{"activation": "swiglu", "n_head": 2, "head_dim": 128, "norm": "rmsnorm", "rope_base": 10000.0, "init_std_o": 0.0, "lr": 0.00377, "weight_decay": 0.0, "grad_clip": 0.5, "decay_fraction": 0.754, "doc_mask": true, "steps": 10364}
Below are experts of layer 4 (counted from 0) of a mixture-of-experts language model. Rows are named router (the router's row for the expert), gate (a neuron's input weights, with its number), up (a neuron's input weights, with its number), down (a neuron's output weights, with its number) and show model dimensions 0-255. Each number is 500 + 40 x the weight over its row's rms, rounded and kept within 0 to 999. Numbers have three digits each.
After each expert's rows: a language model's description of what the expert responds to; "comes after" lists some tokens at least twice as common just before its tokens as in all text. This comes from a sample of Wikipedia text that the model never trained on. Tokens count by the router's weight.

# expert 14
router:568498580483550505522504478523567551496397528457508550552501545449555487496524449450466552525485533485468505461558511557531496567452501551467555556522531582504492502549416524487467471538505495494543517451538500516593552476449528478412565523447452483528503522455534572454476494459425514557579493465543456500444478527478455510568485510459568449511464533474517541526504515486553513471506535422550481479525522503552477426570501501501585503509503517477513508426521532517489548507552474484538468461537533496560496560548512528563490510448580557472421524499510423472484526526460452451483480498483558502496439431468537534450555520516487433493426501552499543452511491533528518525494527520565523485471477470474445532451542506547494428570489425472443441503469473469465520486543517
gate2:528522515533513542422470518515525507498484473516454510536504529460488445483555498464463554473522575555476460479527482479484539540503410552454505445485464448532489488466452493514546435553516517522499547505516523600539561527418521466512525499493485478491478407480512484506451575497543491461412371529506524526491486508580508406540561453484484473517456452571513542479600484499551545547550478557474468490554463555415463499441471477487472519486494519451457521514516525562477494525521539483522471539524499510523551490483508569468562473477432467500502504447502495539537576436470519501513441422453436523434454446460513472514505484450482462508547548475543534502488435498486481401479508451496486470506532443558455439440559439512523481465476459483536473456391502554535497504530485
up2:471444481514504485425488489526530481468486463570416428471530428487478491529530546512526584489517495541423532517542515482523448529467496510558580491525527547488490456489514504486505550517530494586502522484457441469524505498455503449603578500507462545499533468499472438496569511535464486500458463472484430572494487502441443518483479474469564459457470516537496484423538516527553517580464475502497546445510528516481538534481481403520525457461536488527480503509527499457523514483475573470508462456533495559462555550569458507483572486579468469496535530496573476550437492530486499493472451460496411461479439442477491454502517455534514471591483425511591521548469485532593544465474534475558496472481435490547455519455551488543454498427416418496506519457444516508516543503521439
down2:575561461494496528514524518553464514530420507503480465527501500538491439576458508505511525494476596523454478532517503482541454511474485470547540497474494528540527527517537525467476513534533508569455416529516523449509538567521537508520554509536505477517591401507486477485507460456520500546558545458511492511544455473521499487483501415450488541526516506550485539548509542503479490547478496448487513482490438472571506448494545468519555531430550456515612482573470527528497563483516513475501496508454508474460461564406477540562507481482453475449497518496593517489518444512443540514512446539433452496497461459508521467552508566638527485567514474490548434527547508516570597505487479546488460502493461507509483596479445479558472514383488479495598476494555495510491538480531432
Description: Conjunctions and relative words that join clauses in prose, chiefly and, that, which, but, who, as in so badly that.
comes after: ", ", "However", "\" ", "), ", ") ", "\", "

# expert 15
router:520463536492520554530476463541512484516474536447516514490526513416529470445533417471481538542497470457482457476542512539533469541464543552444475539549558565543494504564464511497461455529474449531557572445537526578551562470489521485464554539504436460576485522459587545479502497460503528577524508469496469481474495516436433523531509545455530465535435552460554546517565432548539536471497533487563444463528547504551473477517430464447532483435525506484441469459545544510475522601538498464519475492513545536558523531542555536518521468420576570484452520484476480478492518544465463465468515469472557503461454456447478540442535560537464434531465510559538545445487527567582546530455520526564529528469488461441469508488538513543475433503483474470474441505485463427474473485527488
gate0:528490444462594536433574534553441494497510567512555477523440549504563448476468480470441518491521453466534497484410452449482495477517533540456495476478561550587457480558500508544467504576405460499535514498509486589490518504439568524485492460522445402582485450523480482552431504526515531472528558488492526457495555491509528454492446489536520483528563507476510412499509473540609506502433540493471563529423493543477487528488571533528485509537550483531543465492462531476505508521512590514536541544467501463542461510526453478504489455436497491452488554508462495502478441528462509438487472474504533511523492445498469561512509519487463434560472525494536525462528548478555488431577418494513537453480490520474507457462450511431494588516528575471596471462525518514488462477505460
up0:475515530539397493535485470432530441497531458466473529501594464482460549520441498511552498473496522527462494520571603545553526520495437481487482506533522437428549545430453506457502543443600506482486468448476525456532461529509513489484576505439513550416491508443565553423557515509533447512512492469510428575497442515553506475454558485482507505470480495461487585468510508451423505528506491504490414471519459478517435495508407517500487512456447534450476510465547488498508535454517433440434398380549467538470491480482518518521499535548506469523515444447536502460492551468522429562509535504513451496482496530490550499517466477532544489464527498497453428534469472488432508590467586483522497511486526536526465538517563498522501494506490414516453518484476497548467530526504527
down0:574481455547519504477524567436508439404479498484466447543479463488487500442534483608469510501455485463520405507539562472484495554498481533524538536486458510523523431460489489524521486475495474536587430523494496491501462540509494463495567402450552564496479445486586473472573487488414484537510502473478509450530498506422500507457468450479557547514496448399580455509565455441500530518435445471493497544527487486462417506520482503455526485568543495470462568526456539511552437540557503480504465439583507497552506529541458534497560486511513502508516514505474503490459523501552557504524463464525428542577525435502521452529515581471485529449513489552526466536526565519518500519460579518512509473542545537538483567475446490450453439447523510464542480502414547525492501537494505
Description: Capitalized or topical words inside titles and proper names of arts and media, like Music, Film, Star, Iron Maiden, Game Boy.
comes after: "the ", ", ", "and ", "of ", "The ", ": "

# expert 27
router:513523539487534516538445478514524522515425550492516527526519544451533449453557461484464531510481528469491462434546511528536445526502483545478541543535552548508453537528485516501475494565456475478541544494509563572515528487464553484490547488474408471496468574430587575456495490480491593523532488455497488461472457513462449520566476516423501442556439567449510537508512475544526500459487525523532449480520557476595469452542459441457554488446588528457484445475537508545467547539528437487585542489538521497559490525514530527495524552437510536450398529533495484437514511540439486421437507506509530529475397470492534527454564527517463490537461479515495521482518536543545575533450500521522518548494503443392440530472510502554499418549495444489454506501503475441470490488511467
gate2:485517548516422540513528492497505555435477580500516500526500504494445489442511541546523524447449542525505473495511509507484434539444463458434504448497491478500558570488470516521506517499573575486556528534400467587518503495514591509522542507498530429420481521549497567533535553517518512482537546467495457535514565514496551511501585431502547467493468587486555497581514446545487454460518510446466486536547579517463559512451410506447559463453518480523495509459476519586538527477460506507489498496565525540471434473486524520493439542484523486466521543562506506521462481489510430459523531496509453497448503492494462451566516488542470506551447492475532563414562490495509514520506493529546550492543522554516522443424489480533493541383528409493456563521545456588532507529538506
up2:451457505574522498485477491519520461436486435452509545472476508530506457513401530500403555482404536477518487521513525481476508443499449501559464503462470506442563481440460463516461530507493583488551519485468463458466522547554548504462495460458512483464486483592556488488431622497480507507497475494497528513533467504536552491489528493506531433494470559492473517502457468519442526483466492464404511592520590501429479471444522502492554534427555507501479534487469429528483478444548559546498503540526563510490518544521544540452460504518441523520502530527496560465547562553490498514516499631477519519508461546523563520542503538538508530500419495512530551468569504465418528498460510478546487499499429577544426483466569504507521557490571480548476506446455464525547515560527527
down2:493553498480461501411553481555542497463567550522485387525466499516488538544506518487494586491492479502471564537451574477464501442474499475499524479533513446543496481473481472521528524547479490509537516512515479462520532507555505586503460538457538493464504435482417468535488470543511475474538506526545527482546576532512432533531519450522511520543501556533544465552502488467484549518501519463436485491487516512491548550458477550447545496458410577424500473460475500501480473458478588415534490487504550571528476524536524505605487494553498410557521502475547497515411537497557476481529440499504441543500502538531489535517517507622509452448446454452533492511433431464486467484535506480506495561484568437586448438521403500466547512509475459521494504505459507457572433545460510
Description: First three digits of years like 201, 199, 200 after In, commas or parentheses, and in table rows.
comes after: "(", "in ", ", ", "In ", "–", "| "

# expert 16
router:537489543432550529559478484545505536486471549445492490471522576477506463458526477438428587530472476477480480457526518541499461557468556526552479506512551506470442456509475478534420465508435531520561536467499496521520532467468587486493520500487450471530452529451544521500465455413493501544567448459519424549470512500463456602549468499407528440532443541480553526564559436520500514487476513512504464466508531477585462465525483494464533459418526532509493474424554518512435501543527490499548496500512558547531488567526539512586507539472517510476459548509542461486523539543439434463485527398508524511470457452482510509477522591495461454497466508531562519449530536506527499562446570571469577496455502487441506508492563537524507443558493472517462482532444470476462466453548450
gate0:498482558469496487488426460501473508491446506449504495518543564566488524467494564531537584490447475525517493486485505515530463514455539467529544440430546475512443582497488550459465485567458498479433521492479496506546499476467565634443494481496474476435507498510446465492511494497544487524567501452467497552493525484505510516541432495497484497541476448507543515503594541539477502481531556443468557504503565518481477520551502459444489525500533533499449509476542484485474540474543459547513537530463467516491534550497545531495499446464487457375484502500588477519479515404567532489456474451590487542571483506467497415516509585459449505557500490454497547455432507471435469551518499449526485549526602522536515519573537408437483478540526512551397511415474472487508521500534524
up0:474505474477446492537505474485523516486492544508555441549490600502559531468550528512535487514437509498498532559446549509496520454452455479460526491413509476556546620479477503531479497559428543454460519490541511476502476450494619526477468493466475512458515502503439513491441506538503488503507511502484482528532573526484564513516546541438507489529487476493486455523454478452489501558448520437437537450504495534607484490434487427467508529522518491519542519445531483470497569521413507536530553582549525538470499499571498493450508475478521526397489493577549503502545579490508559439434546465580481565512497457459498398518519596442505474510491480498520531517515471525443403566500476505541523528461532514533489564462576440456545512491489506555456510538471520497437494466546488
down0:529537524533546500463422600529502542524495487536588461539448532533462562542539457476594526541551461565523474493482508411553553529465532460540525444464496549537504569508474506566529513552444522445415511486435550462542518518449482436407465465466483479534475514425525564523537493572537523569495523507540479540499520561503554442487507533491482573522504499529499450514513474503545446531467518464526419533460516494517493519505472516440490434520452489511501526524495424512556580474532502458483524559556485461528493520427510514479433475515491494442565449576451481466477468507418427586537574481469525481464492532463439533568513489542552488490506425548488493546541514479467485422487482532479497529456536513517495531493501545484535499467526468519542511560499515458436529436466491
Description: Nouns and noun pieces for buildings, architecture and geography in descriptive passages, such as river, roof, border, plinth, pilasters, entrance.
comes after: "the ", "a ", "The ", "and ", "an ", "°"

# expert 20
router:541515517478581536547478464549511524492484498469550527525588514425565435463538453433465530499526454469482471511560451550556490504480532529546546548516483536521516519481432498501480491506517505478526536444575535545520541460493543533476516493500456483527510559462539499477431482488516524568522526422500476477482443526453514506533496545387534442508473571479551552517537482552492523474545546494529460473530548518556462484518487451414548489444533573464438469486569539521521559510579431478516480474507512546568519555576541569544473555472517528450501550509504502453469509529462491465464572475518552497492426465458486552476533562507462464528450585548488536456452493575506542541471565574493516545467494437449478517485539553560523425586492481490453491502548464439496515489547508
gate1:436516496537446477554489529509510529581509538511544509451505488470555461472513421437459557447551548498489476505511497517530463547473513486611525544504514497485436482506506508474447510536421522587510533526493504499498527443537484411479453464502576529442509470485478500456478464491570558576530441485513471516509544513564463545486443564558489445530528562473493597472511463535518550515491508542475579516435587510493503451483553438524523500562484576536526537510475458614504508526518501492488530507488453506492559440513449446409497555556504489489476471504531547433534520483458545515527506545509536444456510452497464445510469539464531502490482556455562587512406524474517557428438532492494571513469507480490458463460541539486518478462508502469500469497503483535595561546515455
up1:516460540541535522404534484482438489512524465533452500527521472519488532439484524544535560522535505508514432480444497476529518517509463486444468475436481531539425508465518411458523522506523536479468506450484432485537450529552567485566514489489503532596515466543552498472511534523450485380504540481451491485573487533534563462510431413477480467427519540532474527530530427500533489464541552537527443454515545470478483570487505500454488468511549481409494556457538441489524501471474484543548503536496486457519448479516488558516456486463516450424439541435572471563485454575470540490474541505458464506505482550450547461469490447489413509496503449498541497471495429470486499495441441529541473493572482509520496531555495553564485468478478524504520529488449557407476607577543527
down1:527501528519503460598468532485561435496481436520444498479519485522447465527479497463448500478439501433551527464530514455593494516501470495455408567530559509451507516542435532550525494560456433549485549474511517504512479519462610455471525506485468481463527447457440525449520519474504540473458569563528446440482549498450590477547487477566453486490495516465429470568487455499539476475430521450484511489522526523535512518473483553451495598525557498533519451382527472472502457464478530566502464485499426503496502446533483463486488476538529529482567517498529496511489445483475450597382544479405476551533485499511547507496533490486595493558457510505490458484497547535511488523462454487493430478479492461488522449428485459531520463506508510462546458501466547508545437554484464
Description: The word the or The, mostly after prepositions such as of, in, to, before names and nouns like Chinese Communist Party.
comes after: "of ", "in ", "to ", "at ", "for ", ". "

# expert 0
router:527496549484542525565497484512565502542499493459511523544567521458580476475514406430466550573508509506457437467537482554534456540487476529503500515490530518534461492506418491492450475536505482510532555498566501584545555470477509494484568529446438453551506540483524536456473463424473523529559501452515485520496517547445510546546522525453540433516464521448556529525506423542569508460523544505506484503533569466538415474503466447462548499479587548464498478454592487510444543531476418442504499492525511553543513524551548546515473515491568523437428542535512464410497531487479475435483492478467551508424471464455534557495514570521462431483450510522502542449483562507531554511478527531484538533423524476433491559501529541541510484532485468460440463498480483443446469502596466
gate0:488494460540508479504538492476550551497497540474485452545497520497544518433426465470496460528476528532550518451514514528470483463551509523475434542503512484461481538579503539496507533489439529559534506541516467498489520467525449481503473532511466567507476559465520507552483453456495501533460571423481460462542523528446481526517539469468524437471531537583604530508506541545507473483556536481465473565522539527504488499443462537537483492497561464533505578495502515527440473409549349457527508517488538553476513502530398541490500449460520541429525515509510523456484452490542547536653493590474506455483481471520528572478460472492568503438606507521480510537476583513526483467498564404490467492469473526532480535560515522533427514562519527534508462516570496485518529450556519
up0:528515550468457512446544485500499459542479430525509523456517473484559457538581538482525560519545532486461504534504478489541472490487498430565537468514527515541451452451494464440420477548554519419513532497509578502544453548499477526535507489444529432545534454448483491486495531554446509440540477561573490530489486451492555465457500575491492562513507446502427470484524443439478546458476483554532511450494485533511470484561553513468514532512467517509480424557514522520521570584436637546434465528462432485442512552518589486455489543536496496532490482501463484509525531582494488440382513462515504509494502466437391476475557534527448477520419492548511523526533453481444511491454434536478565478527567485499482523459485458475554505477483517468490499491430491507487456535491499
down0:569449526498542531509512524429469589488543516464528542465540483516470489500501518476541525516450443437503482502475553435511568561474490515475521515564424497532574559587467477570556459457493512502482520512570492543524509457459446506562549527469486530465478561560549505498577467503457456489476483467442508407504582570582431530498477456545531502536491508415529501539454546466441472469487430421440549532417517527536451519528519511563524488492519441493507563544524506453522454491508490497517485524510515530509445503501477545448535537516447497484544514446538467501498530446386492471459491509530525499508567597535527483518495489474566499476480499487470487453523542539562575443568455525539557533469482549523509467532545458524486545510559492498540448490487517509429493555576521
Description: Field names in infoboxes and tables just before a colon or pipe, such as Website, Country, Genus, Votes, UTC.
comes after: "| ", "- ", "(", ": ", "; ", "• "

# expert 17
router:589564548479535533562521479543535491498451549458537475476556501471500511434531472417449520551512500482475508459538477521504444532501522552544508567487528509492441492479450422491442469505479468495508542435573489546561585453482529492501531498458439469527496507455549516474463500459512528520564491423541474455490507555465464517568453528483546471509472551425541538542543460508549501457464531516541482440560520544559491469532506439464557483420538539455461461455530486516458565513518477469524548472479531525538508603520526533566496499484535506481485559492481487501483562481452464441475509516501517501381478456494529530490526582454453461536414542552541545458512535523514551525472518625509578479479524460481476550507521590551571476560491481510437466544517502453486515480510459
gate1:546513529416493505476459455549465480573540429529501523518602504496492517547459477527466597504477557465520496559478509535499479488456484479477512526504445511504547456498530488513499525445460451526519516503538502554536455453433531459502504541460494449561548517573522509491537496500505508426433497531504559428492517577531523438560556561460564534513492482468466510529476456432458481444480521532417436451494458523537506561522535517474480412532546459481527430513460513534485568474482461448522477557517395469498497573469486522589564494504611496474436491457432542553454466540418516497537476473549613468468525494494548494465548530555453532475558481515474494465473475534471522452517527521486498471556558525558525492486502448519516472524532495482512532564485451522569485439524483
up1:518517535441453526452453512491458459553544442532523469514515490485473508565525455506470597521474527445525468570530446519539467460478464488488487460461461537375496521479524524451473585458447450525469570499533455568482467517481556528511500497425525521520525546542476486558510513537554489443475524534501585477520486509451492489519467565451533547532437518465505584518458488415517485523455516537397454435479504509556507608503576490453547396542555479526500485490429462458515563467454480462560495512486471502523486543445512460577500467549526467459510499425503508529478465563437472485493437433491528492520469501520491496488521541537437496483536475498485478477385500553534492532477491487463505468523515497504534432518488506497522432504491535470531581584533456490525437502496438
down1:582472464536435518490506458481431520471467402524569521469509530517544437494619487443564445442492485479481495498572453467549505501479535487592524443464454503538442534491519517472534461459509483538486496483434534521484511465522450466514409562511478585552455520559463444516583482422500517522504510541595480480457504592457542558498490512485458465588462542515464521531574527498478471508500477498457489492548475518446480489510555451469513567494497494499523564495500494498532509476509560436521539529523462527555495498563472545525550531498561501508502523501505498496488451510480470517480496567544402508442541492502502549526554460546484528484603440532486459467454498481496528475524574545467477500458505519467509448542509505522546477521512559440520521508591553447524507598425474
Description: Quantity words like two, other, several, many, and digits inside census statistics, percentages, coordinates and measurements.
comes after: "′", "the ", "$", "°", ",", "of "

# expert 21
router:519473504467517524561469468519585531519465533431556588531584611470493509476477434436444538538493474474502465490519510524482480508486491525540526549549535531518453505545489470505481467537457531471533523470482544512498510437461518484477554499453452453475503526433556516475491475469502543522544541443487444478464446533448485485528482541452496460516424578467501554498504495538499519452533539499577390474543511478523500450528488461424528519467522527471479473377533562516442523524577470465529535483494528488592501541535552535516493535475523528471450508536528481479520586512474438488437512505485533507444452460462523549441551541541489478504461502518519517456496524557560550551444565582511539515482474497447477523485578527569546460511442393491414499513456509452450522500563469
gate0:458464487512465466542532540518572455477451551524463537487476623505544507502508486468525433506425496506494480535447504511504448524578507559506577530510483521482512557510468526474478445432462532549536544502517500514545402502508459543480472512487502494440486473506499530485523534514488453562547476473440457456476470493472562492462486586461468440477491470515428513507441515547503399446423468514520500456495480487478581465473453528521471475516494547458565444504472487445496485416522548556486558559503455530554502473589521519533485591510451478496499557480560553448552566500550483428480548548487559550438436612496506514461510495460508400501474445521506482490484584461492526554463491472442469506445488510508458522464477522517478509569484472514538567526442556483517465520539514
up0:439506482483464495537499593511513463509522546499454588555482566507518527472490522514483491480454521501519504583449517473557491539587476548529535500495584536489523584489460555444485435503497476574494565472478470514529460514499434523438492449488444500460506498485498545507550569512526450540496509505434470431506523527501513538508510625409441457485484546463474528503463509570519453445489461480513488465523449509474559451407495488486498470507500583526524450505535476462433470437531534545521491547507450534486520489574510502502496540481427464549534541570550511518511484492507492475515448573495560506500424599475511498438562460525468453481509507491482497459439498478543575508469505512491426496458459458488522506519496540546491439573498487516524607551487510534463486561598563
down0:417465495454508510492575483525512516447512488496491528497503470512467560553481502483413432523516479462560442526497445548596458504586530479442540497505493473547474553487488507487536528493510542515520430559422511531505441449433451524523532449528531490534553477448484554494523477582440514484479454515497502488537500525560528479533511468470478540483512488464429458507500517480507476570453406530462513513445515532469512439509453474480502489425492485533506478414547545500469519513500487514463504467507539556418505502533520432521503502395506391474514518523467502506554451441571490500557485519485566498392509532574487489447505493439446416546460577492489488473504493461498536556435544570480477513567502431409446531503483506448468576488451537528542522483455458441527493491474474
Description: First capital letters or syllables of foreign, Slavic or historical proper names, like V in Varaždin, Anti in Antioch, Clem.
comes after: "of ", "the ", "- ", ", ", ": ", "("

# expert 1
router:553513533460552562544511476543570502485446527441519503540509531453527420439563452443460541513505477449503416472542453573529420563520531505471510523557511567499509545493468504471474470514512455511519516436529518555518596446487515458530522544485468475525450536455520495491499511539466541543506517482506454513501483557448476561560468504470481419576456541458539551535537467495550512446552555512594447472523544504528439507474443469468532513510516495459504474478536492571483547532532443472524502468562530541516470535533547546538502531434560591455480553477531502438512549496456467458446540504460539520500446444505497558467536566474464464534475524517508578440497487519546513570443567573481507532502508413467472540477528620555502443550493506481494442484498487462472508524527506
gate1:459518510475467519461530438517500434500508541512470523581509500474460476511549544404529434547453550559466566471519474467429543448488535628523444552480537461520452554486561468558555464485538536437452497503510523532540479434429576496531505468548499506554483570481433503556500435503448514513472582482491487459433477518512436483468482513458518472539445510448554488548445531511520451458576422493514450480568565439429543468505463558470510502476482516461506425502449472585498570518473477500483521506512420517400511512525506525489534461493540472553512546435473472529468436466564479445502518469530511481523534495463519501568502460482547499492528469524449484518545452507525509459511511490505415503478495487464448510440510534502539526503531547495428501457439550521451467522495558
up1:431554505524487493477552441482493450555488519505462511592540445445475432504534504433521480476419510579436537447479489435414523473536521585511437521540553464521477505452566473547535439473534536455517482487507488558499518441425565511555487474525538466495467538489507488538412452551504477561433535480447476495420476515517497558495468471429499507504436512478536520539463562544479392457548439459492472491597520454482467445517443568484525455489496498438451447494472492540498511529495473532450537477482459537438533569525435550490511458467512513552476503461502502499498457447499532473531533494582523456479555546536487482515488474462535536467541472517541509519558505456547505460493489495533401507475493464490502514469504537434475598538494481530432480451450489467467469524563528
down1:533500507489509477500558483490540504532438536510443505527487428428394534540527441494507497458470497487480456483446559513416539441583455451473561441576511477414565531539511529472472529489493499503582505532501541478475463516483468560511548503476539468546452465464546528497442553465571478491495455495432485504515552463487483565501573465500477512532510449504456482515528492599591481467528476484441497447495487451469509462489481525521532543499502532511562469498504458524581534448468463514482511561603557477477470536505467519489533552521529535525505563483512525513535510530463517497518524521475534515521487501539467370410484562466516496493527547464519568547493466420483610456508485579497544508401493460503547460568539547427492470494502462515479476530440506550452494504497546
Description: Articles and possessive pronouns opening a noun phrase, especially after "is" in biography openings: "is a German…", his, their, 's.
comes after: "'", "is ", "as ", "was ", ". ", "with "

# expert 19
router:524511535493542482560485507528567496471421588469523522508483557436549498447486436456492534533535520483493481457564477547516511526528525523489475566560495561549498517482467511465452415570424489553514602480508491562483550478463477499497508588432460463497418541481528565402500514468506503529511479493487509473513516532482481507521456526386524442565429533476543545494541499496487525467559578428550495500527532517527459486504481464486510520488521496481477493452521494518475545525555489459548533431498591511530532530543529494526461484441584582483456527531482452457528573532501451413479496482458571504484437445484465537444527559497455478550463530534541542452487495564547476564451542536538515514490495471477414523520555529571493470510472497491450510510460474466428557548504503
gate0:496484476523484469535494530419588446463553500496524533508458546485501494508479572474483472510529444467533529552510517476485519527454559553566391495532536439413525514466486555503443444505518465562576423541490425466552491552464464512532459483482458499529425515461588545507480499457457487456512520459424494425595503534473514528522476529509497528485522571456492515441520483502585565533436543425511511473504442497468454485541507541507527499542492498491508545478468536524464562458565459465450503498409536531459524535552500547583446473484539477481552526566491445508464492518442486514536479519503503514523533501497468500550516432538439536551396513488436497521525535579437478485574559456498467489499502475579436403484497515485476532477497512464486486454479485496492567526472493
up0:477493568546526484505486500431576469527514530431504523572453541481461497511517540453452593458540463488501545522510554559477562497499509520462498521518452520440453565458476526488368555524516481564525501540552460531478502491413464447494496517527533483466456541534568533490505480572456489427511492455467468469606499459442523460529538596495478479525475575447477540503522520430556511502510496450547557443480451509509473498470498526512534540485488522521513566446443475474432604462495486494453569454385482530451520536545497537553477414522471505522587530564511489524472561497444427480519474518497489536545547589450458448538462461525471499563500498483462447524497521477441493501570517462469511534521501470472471495542449523492517521508540507523482501494476472515549516534446488
down0:474545462508453499457473430517445538571450466498489498548510470529520422533462466518441559416568506459569535507483410490476430481480513563442486526423507455460439465534490474524550477574459525473503576454512511528467474456434465518555515488493462562483459518546481490453483514506501424501518554497522544491521513496507515453464502562529494495513442552416540549480481427450504459491489506470501518513464503515490452526448488484463520448510449453478556509494573448470477492564473585495503484557501538550473529522480532425482472467516444506562446500505422586458463432497440462536508455442512535432446494571496513585508507569446546528508516460519490533491486398533506556465610513512461537495432477483509496559569472478448515496465553475453560523485493467470525518535480504
Description: Past-tense event verbs in biographies and sports or plot summaries, such as moved, won, returned, released, elected, coached.
comes after: "was ", "to ", "he ", "and ", "He ", "were "

# expert 29
router:530495578453534576524489455526538539491455533462522540510571531440506469485541456465440551548503491470506498486580487556543476551492518537490493557501563529542461550499448460531498454505490501489563546420537501541496539439483552483475527506512460455540490524475544575473459459483499524558542510468486455520478513552429456518529476537463492431527478563439521545530539463504505491472474530511532453457561561524531447404578497460450580498440512521475473441437579537522470528499517465481550514486503544531540500550544515545596533528463558575478466519532483468505506499525457461469419537508491532508461453404467501524437561542527439459514476506541520558430511554546574499548490538551529506496471474447432459529490560591526544435520489483476470449552471503456468476498536460
gate1:519492504466472523507494490511489524453497483559551481498543485477500552484579597559473581514537505533505503465499536574538501460517482470546537506547449517465491562562538523503508448510586523461538532481441522560395437521494527526532432547552429449481528447480569525515439503490509462507567520477424451498495511545534489414523478469484488564487514464531459570466503520506424535526426563558470510456517476541518481467560527433494536474510528569506430450473486556520513492500460473543514508556519489450515535477495540526512547469539478513428509463486444543520593462552491554534557474525471512535468512480443430505424517541399475555508502488510525492468486513456588484461552502510501605465527554551476502572518453490475547420505479487505471551457484411496459477483486466
up1:486467458539481484502500452555480471513507495469512545492466544553480460488455444480474546500504488475441485512482478456495484518468541500424481494488497530479516418448514519463467536484410480500422515512581479445566581437514515556502610428460485489496536546502471492525496479547496527450465506505600511558497458473409541497526522527531476427561518561479531410512509509430537426450573442425522434567471486441512517485428528528483477502486449491474590516468534465461497488425544537479517556499467525515488521496534477513515439466465476491536464523502551485478521521476430486482467499512539502477521489512518583438466445543610576440527553537506424549529532457465423597489480467486502483470517453489524517475479514528486489585499462483431514407470497522489538514513534541
down1:452495529524500525450510515455420461484451458504559525481564528532454531538579474514495471558459476519479477430509492502542484457501484518591474516476475497483510538478507556483494486490475556503508554527509498529439475555420508518479517540596442486520441559577521504572473438452544546498436561510441459425523483525522413560498505516501464473478513490547477557455455502426565478561522530519482536471539507472591483503510564521516474487530501511571441515472485509537466462487458410518497527514487526496485500513433516512490546585532463476455504514530465458508589483531556551576468538508521423576580509441461443572464542463386458563483442496489526509550488483495495475504469493442518488470521527514457460515503395450495495536505562499552424537532458504460546489531517482
Description: Standalone number tokens followed by a space, often decimals or counts in election and sports tables, such as 54.2, 24, 00.
comes after: ".", "| ", ",", "200", "201", ":"